{"num_hidden_layers": 9, "hidden_size": 256, "n_experts": 128, "experts_per_token": 2, "d_expert": 80, "d_shared_expert": 128, "hidden_act": "bilinear", "moe_layers": [1, 2, 3, 4, 5, 6, 7, 8], "n_empty_slots": 64, "router_score": "softmax", "normalize_top_k": false, "routed_scale": 1.0, "balance_loss": 0.00628, "balance_bias": false, "shared_expert_gate": true, "init_std_router": 0.0322, "lr_router": 0.000518, "vocab_size": 8947, "norm": "rmsnorm", "norm_eps": 1e-06, "tie_word_embeddings": "early", "optimizer": "adam_hyperball", "learning_rate": 0.00808, "beta1": 0.9, "batch_tokens": [65536, 131072], "max_seq_len": 512, "train_tokens": 403000000, "max_steps": 4106, "dataset": "wikipedia_en"}
Below are experts of layer 4 (counted from 0) of a mixture-of-experts language model. Rows are named down (a neuron's output weights, with its number) and show model dimensions 192-255. Each number is 128 + 32 x the weight over its row's rms, rounded and kept within 0 to 255. Numbers have three digits each.
Before each expert's rows: a language model's description of what the expert responds to. This comes from a sample of Wikipedia text that the model never trained on.

# expert 16
Description: Line-initial dashes and colons in infobox lists such as "- Country:" and "Website:", plus paragraph breaks and clause conjunctions like although, whose.
down0:148112137156109103173148140132103132078141176155133091112210079135076142075139131160156114103152141141190193075163146120162131179160116168139120136091087145135097142122112143132126120141147113
down1:100130193140147121154122086094086094135107115129120133141146106126118142145119167121199138074128127108107126069127138070129124116137132129111128067105154080144139163116078125140088155162146077
down2:114157125095084094186080131111167147124096121111142084086110169126124143164127113099172179105163083149143173141091083145138112121085131071127104124102170100087093138099129119101153128160090127
down3:102129152179143122100150166132098174114156070178126126111200130117145131152148078136129150081153134117133116109210121074194112180105045148142185127119102150130139139101171161100141146134085116
down4:122183136191090153134149099123076065124126094048174179196071071152137124091095113142124147098085151115109115143101108125185140131106138124185120084166116149103180094139097130159142077124068144

# expert 35
Description: Commas right after a person's name in lists of deaths, people or places, before a description, e.g. Williams, American athlete.
down0:116121127103178143164089119182122098103181149114113108171098156156107096156151155148145085134130082172134121139144077117173092125129118130188147156105140125087160103097178160093162108172123150
down1:149123144152129065194105151197103217129108118114136183098091082053081101123108170152113115112127141086098170114133097164143087138121096175126072087143092107134192129060149094124120160131155064
down2:138170168159099094144117148066174070101085120158185117165115125162140187142105151092088151122149162096137111150132183177126171141115158128110050169120117150112075134165151116070049054093162139
down3:084166121158195093139103120118130091136097146109126116138135175100119148165139148081169074118100175112091131117119094100153089153154137166153132114096187137158144158088077067112143104135119154
down4:122173103163078150086113147093111111101098090099138145165121118185127183106142110137118148152116162149122137074154113141110192179153129139100139179154136144132100123143135079067087120147103138

# expert 13
Description: Track durations, table cells and pipes in discographies, episode lists and results tables, such as 3:24, Won, Nominated, Episode.
down0:151126159101107148123118103106114156146154090095130118138143138132135110137133092100080087097117144079115139144099123113139106104095086166142144149146108088127143183157211116085112075080089072
down1:117133109161128183179087069132105133044156116118123064112126135143160163185175116156144141084096062150074126148139152169097080080121188146134098106120111179125126114120074106145133103147110171
down2:147127162099161089092067126133109160140115082099143185075098095071100090141166144108082075095117151092121137156136130138095122175111159157126058126104126152134165114094158138127124134119070127
down3:122097122125103128091146114145190158146142111097116096123119088109140178093147154121130166179157138133173070092192136103127140095112103100094143113131186072113113101138123167170168037140174106
down4:154149131170124139166093074092093149167190178186053117128108112105161135128102083106126111158119108079097086137156132124099143116140161151046153116065141109103083107145122094147114113177121160

# expert 0
Description: Sentence-final periods and exclamation marks, plus award and sports result words in filmographies and career tables: Won, Nominated, Championships, finals.
down0:137122174089139135183137099180174123112125135158080157067121121129096128058127153111103119154156125084111117118161142128118109085096118106189152138184099151102159109151179136126126139139176115
down1:104171117167180129168116112161201088155177043167139110136119129179137130132127136166135125144108131121069132162101114108072166099094106168093149138150123118163153113096118154098121141142108087
down2:149076145139140123137138108179123141116152165162101128099130171153064108105150212089121088118112108133145139121136094092071134113093132150141149129174132167121170157141167125111111088123127112
down3:119235152133164130121099111137135172103120134195140126089131165106111135072092144133095103138140119075069129154118132067153150131168069089154127086143088136069000110148122126069172100105097136
down4:170103146147101098112149142158120108175125117119106051162100135042143122087067041139196155139112147086091142098098152144128072144099170088112151142146056151143136164164121133108159097093156119

# expert 17
Description: Words like the, team, season, family, Apps and = headings in sports biographies, career tables and taxonomy, e.g. played for the.
down0:120189159125101098164154109063152120112141136139142173108112139124122172161109167177207120084121190131151121156078215121156134138132153116083111128145118147116106139110101118104162084101150051
down1:135146112093131106122113128133123143165070136081159171039101095120112128145098119117083134111069149106145062143095051096184100134139094181169133120139128155134166048190165180138089098096128076
down2:194187140161124161153113139162129173104174157151102126108106162122128127102114120130168183106096167092120120147094138123065115089081110098075127100173093129065157146179139150110081062125173112
down3:181210170055183115093130157089128172087160125153091103087152106081120159093103114088155080095161144102113118124159108091182137119136088107071146124105166176092123190167156150095160124083095116
down4:096138174097127097058135074117142195192165138132146076137115098182149176096151085149105139121153139127149159147088140157094118107086154112122076113137116133162168117085144103090177149126078108

# expert 21
Description: Short pieces inside foreign names and rare words, often right after a capital letter, e.g. Hrishikesh, Baccalaureate, Stanisław, idiosyncratic.
down0:079170143092131176150097146054101125178167161064119127185136132075197134148162112145092159136187163053156077121131135173132112109059137151145152141091162140115096062112107128080102083110093112
down1:116131100171179082153086127122116081137086145143159149137027136119151139075198111161072186116140122124135097152163172114119135134101142122153180095118161091095150161082142084111167124107057165
down2:142103144179121151108166144160048161178124195123149162180112149135088127117125094108108128190137088103087129166101131117082199148163114143151153157111146143149168131104115111207143165059125142
down3:181115155144143195120087173146181122078142149128142088116120094161073146085146156164181079117100190111172150158091122103130113109150111124163119115135159121142133132165156146101068132116111131
down4:125107114123083053123138116109119134195112113126140116182087076132153158114098149165111136106188086149166193087162135145155109124130096073148105203109109132142107116158169187121108111122179089

# expert 15
Description: Equals signs opening article titles or section headings after blank lines, plus list-starting hyphens, bullets and headings like History, Location.
down0:086173082133089135144150201191131176119085079068132129172116163070099157160091127203157188103120113159184137080136176112105081164083160209116105114124122135113140119062121138176088112083118126
down1:144190081068067096139160136116144103184093133128125139095115122181118116080135204101127127142143130135102184082118207102120129092148089116116113146164100098169087072137146201166101154157186120
down2:180163093117094164170153113106079115129100153097121123132165137110200103107090105158164104097115097164115115143127168148102074107214105091069191057127103163137176113152180117124112178128124154
down3:122150115064111106164116089151110039176092163131135091104160121156104121087074209127092134164145109141126145093088190120127104063113103142132138176158116129123126076078127119203083155163128139
down4:117093146125133088170086125150130122143134146142176136127155100080057151148141133085150162146125096075149142153119182095126139143116111090190105091114124061153077136178139164107134104158108083

# expert 14
Description: Single consonant pieces like c, m, -P inside proper names and foreign words, e.g. Mancini, Marmara, Mercury, Gunmaker; also Cyrillic letters.
down0:117140055153123097157153097139118137128011080112162118088133163125077181127102120151160133152138153048088101211136120127158152104095094137124108132134114150139087096113151131141120123088150152
down1:173117145148081114086129113063125076177115054132128126119139132134135103110165119120094159140157111170145153096108078089094129204147169150133170153148155115156134170129113192104199108128130149
down2:107187058137129080154182162105155064152144110105084087113122186142132105150133118125054094142110056061123115121136122044146150071088070108156174123160127129133163110095148073114107106162159080
down3:153097158167127079170142129113142101149062110153147102110134069143119101122118144108163145179077177133132136122133105147144175162069142201143161124144103130101129088145150125120108159117055106
down4:102166126118124110106170105117123083206160168125094133151098123074102090131141075146166151172130095060132136124158103111091087121124086132115082156150125085123155104120140071151133136101139047

# expert 37
Description: The verb were after there in census prose, taxonomy labels like Genus, Clade and Binomial, and mid-word pieces like str, gr, r.
down0:170149155110174147215132176118141113135111132142173138151117148142140135142184103095116099107123169110114150169154132103155123203152154142119110193128102114117102122131140150121133100190080154
down1:113086170140104136119140143162179123144105179168050142099145136161124120125137099185122117114129159142140182105191126107085065096095091085112120114150180102145101163111174123118176142129152121
down2:159143122152155127165078083123140142109134144106149110165112110138088124131128132142095174102096098125141161166107160056135147126099082150149076205207120076119094100098160105120123066080123101
down3:083089138143148120114132154136146137127134149150094157146079113169146187095141096123084102138089135092138068047159158154146124194122124102098199099130150090067121121155112077108215164069110127
down4:096190154119117125149113091107179143100093162099157108136125107152118139151127106164158111057114158082152120198075145108129152053120105156096035189082163136155112121102152156115116149106147090

# expert 19
Description: Hyphens, dashes and commas between sports scores and tennis set results, such as Arbroath 5-4, 6–4, 6–2, plus round and leg.
down0:106197167154117115188142159163151140152112207096136183138116086157129038096139171101144105138170115193054124171171147192149149106177136107134167157140107094079111126153158091112097155086149124
down1:137116125058114122142149092134135083110115140120106092103138095113118184142079112143142205109133060159143095121122149121119077098087183140150127104126176124107125124079158130143120055110150074
down2:098110163082157182107141135165130108137157171113124077121142105111058137122131109178055174134067089131190120108168146129113056197057136106140126125134070160170169122099096117119111161099155072
down3:178121119118122156170104115065117128069173148162148061091136169168157113058115133134110102109144118094148169188085135185108041150116094092094186130074113152114203158142117131119140103143155112
down4:141083095050121094128119160151104119108150094179137123102143096168179139108179138122132132148163165135093091104093134170111136165137168116124111127111105127139119220129150114125115121125116085

# expert 55
Description: Vowel and accented-letter pieces inside foreign names and words, such as é, í, ø, ä, uch in Mauchline, ah in Savannah.
down0:183153126110152131128178072135176112124165149200115089124122175104108135088122127153101106120191123142120112077179154083075166117114102144166124149157101113058162137074133124080048165113156153
down1:169094081148142130109140163125108135185156192127071159130087144151122150111160149122117094131117167150122114073119158149093195136113098072136142112166099097171140113068136152122141092057125157
down2:081156118110100145155142164093140186129143128123104116140071124110189115108107108077125120135100194126151119113156137153088124114100098117114076088155111104129142095125214161118153122185046134
down3:106128114132101134116145141093104096120126177168120157153181053161168154049125138102140133139106142150129049109123158127149134089158142176113177141183115127095143098105076203146108127187102119
down4:141075105143158126135142151076094108158174149134149104100055138176114108106133100071092105151123153095107127097158150196144143143111140123148118156184154149131124113075150116085126120087076151

# expert 1
Description: Auxiliaries, copulas and adverbs in running prose, often after modals or is, such as have, been, is, largely, widely, comply.
down0:169106120147132128118154108190136110089101126106141130117081100137110076081084201160115157089091084151187138146129119146094091148110147157073157156155151150137113079119149159196172160131112139
down1:076129103136093178108110118140093093110113160156120163071121111107084059140158167131132133115142065128098183135147141129127154127111102134148165115104144117087143055149130208086162146132188050
down2:133126173111158117117145115103084095171121123127134132130133145112149160151171098105117108142106138171111157100096143111157144137133109066187107090164141092151086123133175106094109069120139106
down3:121136135150141104095134167151141105157126093107175169106136072068056126147156095165116124165143151142119121110144090159107211138126131144127109186162107191108154123118121174089177123130093129
down4:117113089177109179121116088136168128090156068153094126100147082088127176086107100090116135126122071195158090144092134081070083071158103126095108121132124115137101154140180121127098149158138119

# expert 60
Description: The digit 2 starting years or ranges in career lists, like 2013 or 2020, plus inner syllables such as Angios-per-ms, l-iter-ature.
down0:087160124085159106074143149140088116166104075165154153071087137084125144147125130052147142159215159121145147125146112095082120165148162209195122152080085102144133068150114130127111137124155191
down1:130121094125139162169107098133160144117102154074160082115154158156118069101171120142134171127151088119132079130124163114155108119054105134098119160125103103082133139120058053148132182131081073
down2:098146140111041130184153160109139186084133145109132138158135139147126133107105103133142158171069111119118063140133107118110091144146139132100177116098164099134124112139126095151173219140112139
down3:147166153091105161190125061094072140129135096108064116189116159159140112090099082156127119107139099154143067103115138085142064071130151173095127115108181172125130106097122137156166142100065032
down4:129151104158148091112132056129149108103155165120150131151166095156127080093144148159110145181050169173106123134116116129126139144148149175100127159152170179137109115141177144140102114157106110

# expert 57
Description: Commas, including ones fused with quotes or brackets, after a noun or phrase and before and, which, but, including.
down0:149106153150169104157129091113117094101140132090155131119152151106138161114144161115138108172132168212164129177069099103138172163108114122179135061164070151118128135094140136101163131120171142
down1:192138071147080165214149083127195171131147132178111182096114095141137108108115128104177143147088113086146132148121149093155080098099193191114144108136166180083161091153150132181156074145154146
down2:124155119133143083102091158150158133064157090144075173097116112108180124089143100120121173119154071121109112077137088162127129106100144175125137184105169151146166069112124130147151129154128160
down3:134111068098164129106158121103135098088111074135103193120153125107138152135142071171121126091125123093084137095213111142187143085046102163150201184136134135085185118118184133099126118123150154
down4:165129160042141109132097072102162095140150093158162128132121145109110100146145180140156179099131148192165128128134143174067133096122178116128082122143052151147124128103141103125112140112119084

# expert 44
Description: Colons and punctuation after names in match reports and lists, e.g. Sarajevo: scorer, "Nottingham Forest ENG:", plus commas before years and table bars.
down0:118160124089131112116156158194174147105124067141098070097105163131167067101091102129164095093170092160162132120101083085149092150136130151162150148119092156130144146092148105078107080138087146
down1:106134168117071150116131149129152125124079094108105107096159113084157151080092122123182159145170170142148092095108158176121119160083128090076145081154141120148165156077172160164115081115109112
down2:144130112151075104152125145125123144160125212159090177189102076078201120167135136122155099127119176151104108087110117106095138081132122173126158142090137154154112141130132101176127133180084192
down3:116094167162120113164052137099129118167135160104108211132119090110160177195070109134137092111087118111119113140134114193098146109133135152140127139122131115178098178123108070146127173135117192
down4:113131112127140132142192144118130143107144092157106161140089159133193157132151111126112105086138116148088095123077120108137152126160136110184148214101157120150142147075167082121155042079102148

# expert 49
Description: Common nouns right after the, often followed by of or was, such as order, year, film, city, letter, period.
down0:114046121122122129178170047150158159132135140153142115082174117049126140201180092112139128156127090127132212052134189130124115129115184131108101100127153115103147103135174083168111111147153122
down1:118095111140094106167128054095150106194133102201131124167149123092138102163140140089116143131062153108087155155048144146150044135110123092105157158143130114119110142188100118142102073136126111
down2:120146149084109126116162073139117090126127154161138127056137146120141088127134134106109109185146120181097188117134117086208112130070166093179097150093142157146125099103060209098131103080126143
down3:124126062125123122147146113145091114160131114156119079144136144090082111126185108070163132152107181099205140193140093130112143140098114090121146143095136135134164127129196111095206141107083107
down4:118069106225136139079165118175142123135074165167146099183133048101069139124151093142086166134075121123078140139067066116150127172167097132152127148169158115068107185164145127167093121163108159

# expert 7
Description: Digits and decimal points in election-result percentages, plus infobox field words in taxonomy and building boxes, such as Class, Built, Designated.
down0:066070065081149139125067093127147158094166060140093130056110117158139167132160080151146102150146141113127177152063130113151107115142118139173145140117111150083177075169085115126110096103124129
down1:126140106122147074159114198128135120159113064103127142088113126122141081148096146172110110152181095122092177130108207161153091095126126116108213089099146115153083126110108134118130091146104088
down2:094135089091118103124154113133064143163171100193150178177165134169104099150106150154095124108158099138108124108104163086031141069149078140118130156147079162119161164152167088102128095085114113
down3:149109151065122160098135169155122121045246157122088091136132093080159114143134131148130084120114104134188115155088119095146101147154129067171130099158112153163146188125076100081104158060148137
down4:129123114120097066131163146161153111150107097181140132178113085107150161095096115140157136178113172136162136163098186180143149097077075115097110077104084091094071171100137107121118116124184118

# expert 63
Description: Periods, 's, colons, question marks ending clauses in quotes and prose, plus There, However, Note that start remarks.
down0:147144167136157103128136083155118115164103159070182106091137130138123134124088087130112140129130145060105129100110144129136189133091104135121059164169123112108120135090078190096141100121099176
down1:109167131125130147113132121127137105100148139163101169185139123158101097096196121135112102224084111138175134151137165115145148133164116125153158089094094167135121127152119093160103147142138128
down2:135134117176155127123109113158157153071117128131145107148149142098146085071110091114154130136149120142108132108100088157097092167129142131091091190131121168135186115076137130147119252165114074
down3:111090047156111100124146111099102075126107071104128143112116064145148128095102192155090090121122078108113088074148132160143157148097108180089118139217127124116067087156102145161102115110142133
down4:116123137062069104163119141118086112057114133090139177095088106143178086099141159145143128123102092170097087118119130149133101101111150082121080110143078142139094083086114075108140191131134119

# expert 2
Description: Mostly "of" after nouns of quantity, part or property in descriptive prose, e.g. length of, ratio of, percent of; also science word pieces.
down0:148111088128132166167103160135097124107125118139147148102081091080135141046143151148122107128135099100146125085087048168072165128090095089112172112118149071104105131082119212151086063141129157
down1:075098090188116059110105094160127119105134155116137085086174167116079113203120144083129082152096105127141091117143115056151158056103154095171083145114140105095095115154085118131193094140108111
down2:094099128186122081139071122081091126126108117114116091102173161147132119189139158109089111083114089112157122141136169094137132130107144121131125139109178089118107143205181104119189073146125091
down3:145147144127134181177107108200059076132136075124096144178069158123194085061143104138120104141170140168131153209107114196067150168138120168107134114156133121100095145117135139132118110169136149
down4:130156177135130136112103085145132143108153183096189155072111115086118156128114126120108149146143116133176094096140058117106123111114039092128138180100110207160121140092037194146094109089130142

# expert 24
Description: Digits inside long identifiers, grid references, coordinates and register numbers, plus closing parentheses and line breaks ending entries or table rows.
down0:189193088132156156170090109090157090135148177139147156103163155152112148086181104108122141082067119121171172149112159117088160154117105050132092174188110069115079055140159109113109102090150121
down1:106099126179113119142124139126158194160065148159164143084123183144142093121111189143156126142133127150091131122159146149076152132130110096149134147156104143151155111077216109188085148093137112
down2:148177091178104105138126157101135151088146183100173192104183117096137171165140163132068151086103114088133147097084143136102178129181118092147157090150112085119126098117164206135071152151133120
down3:127122111090092039127132143178097127137090095171115175097150093165132163205111122135068150193153083155142088110120060059155142123124106116107171078068099073108181109094101177206189179155147132
down4:158136095131092148144101136145162156135095135126150155103136097134073133186144094087103122122136081116187192131125136098153109157142054113137126135102074127132152080179112136118115107136129154

# expert 8
Description: First token after a line break, table bar or opening quote, usually a year's leading digit, e.g. 1987, 2020, "only.
down0:117116163122127145123143169098116118169157121111122107089163083141104078189111078148126115165139103173125105115129177132159115085110139124121101130144099192101098166139091102153174141106095116
down1:181108119148118111102082091077121163171130144101132141144162128168131139030139118105112151171143050178133160090151143121120133096076128146120096159089128153105122064144125081190174145087114113
down2:113064086172155122131109170158131163085102137224112115185119106086088157132111174189127120115174116105122177103105109144124082158106129086126113171051094133067142117088126164117083109144153107
down3:156104131187161124091147101179104110136125093078156115130188126133105180118122065091128100184126112173099167161128121155049151128125104110201118185110139121116116167090101119165115105165156148
down4:138044152187120152115120119160150141088113081189131080149147114097102169140104153104127084145089158141104147128115130150070177113157160081124131138112111087168133117043140063145135145152124167

# expert 61
Description: Prepositions following past participles or verbs in prose, such as in, for, on, into, through, via, during.
down0:075110176157121149163146121134069110165080089056143083156142187145165092179122143106177115158139099106099132087151132139175142213149201119177131112118128120153143159141131156150175088141116118
down1:140123165101150109141096175085098059160099172087093150145103144083119124161152163110178147119131104116171145106106095110209138104142166122171178148136179136134151091137129124139118067165153192
down2:081110140216096152101086083134172159117097135086160125106154125132146130102112126091131142148107204180118112115195140152121170111117108132121133102148074134077110143135154132140172127077125069
down3:148123084098083133058140159077125107073106125155085143152105079171137125160123152156126081115106123177125128152140120158073135095123125083118147111177140098078113125104142150067092106165152160
down4:137079087110148043135147179165201085120135095140114126177129071194091115129150183203121176085091089113133149119099169118082145133159139143091141198124155101088085143127139094115103159140124199

# expert 53
Description: Word-internal syllables like in, un, ain, ig, le, completing ordinary and foreign words, such as shotgun, Jacobin, triple, fuselage.
down0:106102122128065127136147141036174129131135145157136156149147068134164120137111143101092132175099109113155124113155175175103145062098095181218111118081129096138117131113099168180141107113148131
down1:164138140107180113104096077140134143063162149129089105158161128118145110093152177171073143159155109094072110079108073158169135150138134114081118110074115129110151134147146143069130114154040131
down2:121101125072144136126145174165137149108116136111137116111124093093110156076148155124097118159165153114100132100087112142152143157119087105132136164122093151100174170150139115027110079144103121
down3:082158107171117117116070110172208136123143203165145085175165079154178195143144157140142150136156073143153121081124115129129102120096093155151212149107115103118194103094172148122099148162133072
down4:069181143198089145149074131090175155136162110088114088134110118152134148175114135158120078101094127139136165078136134148046130143094105156134194090128087143181123088166191102155127113107173138

# expert 11
Description: Word-ending suffixes in proper names and titles of events, schools and teams, such as Invitational, Unified, Eurovision, Formula, Classic.
down0:101184107050131128138112097094133143111130149093133154115150139150104119105124165091159134121132081137122126125159117180125162096116131121134208107136172163170147132078162149164149118159134206
down1:132129126084141131111133108100133111165131141094115123139066108131120146121103115153196107105141132088141119116121067112115108082122084150156129120184151152154107106123108162115086165136143213
down2:125101094121120126158087132092106106112134090153133148151152094117154155158101170135092111159091068146052140142096100114104081080138129153133151113124157136112092119138115196164134091143108117
down3:126105152112182158123164179117090086081139081141086132101122121145072151158114095113147053135095131106113082163173099120144110141227112138137131137124129152155144109173142147134152109181154122
down4:149071137074092107139147158148063076088193124142133188146167056083094121112137146159150064129106078163117211101152135076112137126169100178170084121121120156082134155137143124133154059190142121

# expert 56
Description: Table bar right after a row's first cell, usually a rank or number, in sports standings, election and census tables.
down0:168097107038165105065169148115103165078156191142092157083115134164161134137125093110136135110134149109131125124139158047101138123097169116164119145143153175105182141073049087128077143102140142
down1:120152139144130102117129091063125106154118087136109134183154062145133197145099091134120108065122142179105109146177093096111203076151173175141136099137182106160083103097148127113099130129112172
down2:121140146126124144099131158080117154123174167107111057166161184179164141181092104073130107116107146105167172164136187141122087159105164080142140062120155201157197174109101092151108142118158184
down3:122097065105161094149156041199121064092135087113131101132116069189142153156139120121179153100139146109195164141133103097070159115139103143168150138126150133147165058118085166107133067130134077
down4:142109174151064167094110161143127147071061167104143112158086080121055140093095171147115164067129099163206105140155118079115097140124155151130165086133130075100154133197148102130100111158123153

# expert 26
Description: The first cell after a table row break, usually a number or year (1500 m, 2013, 255110); also comparative adverbs like better, further.
down0:125123124195133121078096135056159136189143127135194100171120157145069119160155133084135192133151150126159149135147140090134152105070180170090117090197151133088116088128121098141123127196081105
down1:142092119102128167154107128154120158138092098131092145168140122154137085145093143154135146067110139100118124142140110144148061160134106098127182110145094113149166096121058167114176112107129125
down2:126174168156144131114146123165171106098133110062112073141124161109159090122128084080160095119172133133130143141145140096102105106148132121082168164147132138089131118126138057143175083098059149
down3:040103131155148110120107066111163167145155134112162116185097117110143132149130089111142091117175149115108083072101131066189148120093189111071127121144168094021155112146103145115120114133118140
down4:119101072060164088074127153129154127145175125185116074151114122124087116077124145131119154142111146164109078128120126127129139104142175140111147105130183106160187111080131149175124116119160115

# expert 9
Description: Word-internal pieces like re, op, over, le, ol inside longer words and names, e.g. Undercover, Hargreaves, alcohol, linguistics.
down0:161118082109096084098122067087086096202098088136165178140159103088139083106186156181184157150115144133115095152112207112131151106166146149167102090168131146071152127142108088165187146135125122
down1:094137171083109122153120154164145122031114068136124075152165152172103186135057101157167139078079134105135155124124126117188068160107113170201132130140144150121107152089141104123125140121167148
down2:098191145148225099094146139086142142070102103147213082136185114135095154162081187128145112178129161121125086109102120161138138129059129161068168122117145132126172206158089087148078150131169086
down3:110079146137087075160167101107117198132108126134150138116130146127144118141151113143128100085138140145228123102044177123105170187183102088153137150107098165118126134110100143087155140160097115
down4:119127138116107169104168154166146090142143141135127157141095121140073125142111128165113105111161126082154113164158107122091141136086155075127138120123129124147137135127142143071090190157157149

# expert 30
Description: Early word pieces inside proper names, especially place and person names, such as Wor-ce-ster, Sh-ar-jah, Malab-ar, Frank-en-fish.
down0:140157182133133163133156143150100080092111122155104110106116114096083075126133125136084138121114110152193144095112114164143085142129098144141118186052110179163159137163112141075113142186126136
down1:120106087124103140105178128124153140150117109104126121129133135178081145147147136093094071102124125094164163112162143160090104115108115066208173064164107143165075207090096078115160108137138115
down2:180100087130052127133183188186111144137050111094143179140133118136143190112085168198177112140112092147161127070138117119076173112150198119174163097117035144103075068121109063156093132156081161
down3:146104126108151152098160106166143161094195133108131138151157167173198128090153099169146153125142227090114111160139108090133133098148151137144183090153150098125174100144141098150106190065102111
down4:131124149143153161128125154114119180064117129120108085115157130064112133118149122138105147068194093196169105110155131190089156121111125127127143156120116122099143085088211069125125103166095193

# expert 4
Description: Inflectional suffixes completing split verbs, mainly -ing, also -es, -ed, -ates, as in ens-uring, inflict-ing, threat-ened.
down0:102106124136169084100116158127120171099155125159118139143064065113137127140135109148064124141102110129093143142086109098103114114158115149146161147156117126151124101118147160136134077139111137
down1:095122147089097141154104089120182155142120202090172140134124117158138101147144122124130174122081090138092114076096154119148128102167134084126059196103121117110122095047134171116059152109071159
down2:138114057148143133111118122079094117099131115165078122086161133074173166173117124149137118102147123114098119140105106127128108132129129124082144128195128061112151131108149139147146089102122110
down3:151159165095147104168146083090159083095087098091119095100201135121096080131142157119165183109081089116144152193208190120145102117144118145099109147114168116117179119130147127124064185153147136
down4:168128177128119160093141159129129128111148050141176146140134078091124114071134134165116155104123182205132132129068159164108089086060147137135084079142121164124133101139125166123166135115095113

# expert 36
Description: Nouns or numbers after the, naming groups or parts, such as the two, both, the latter, version, section, often in plot summaries.
down0:144109175102082167120092145115138127118154094138079171084159152114088099121169135148099073079183091165085147087130119178096173078131134107114139109142143141142106128110117179125109102193140090
down1:067099128146161122143118093104124192138148179101185144162137117145081140081132101129158098146107092119144131155120130146095157151135124136206063096128141142095156102106141128159198090154101156
down2:103077098132100127129100115110143079071102181101147148115211158148189151114160250163181117079163084118126090140103114159110116117184087140130079178169121172118122129132102107149150141156111170
down3:160143085127201112115132184174099078076111128114133107125150138123155110127108106140141082126071129100144131139144080115154160160161132124156152155094156135130165134093116085114137160165173096
down4:080174139125132129153205092127091077147105105115092091097102144170079143153108124155113166128085129143150153143154083139150095096159148113124134118160168058102142090091177121155206117086126153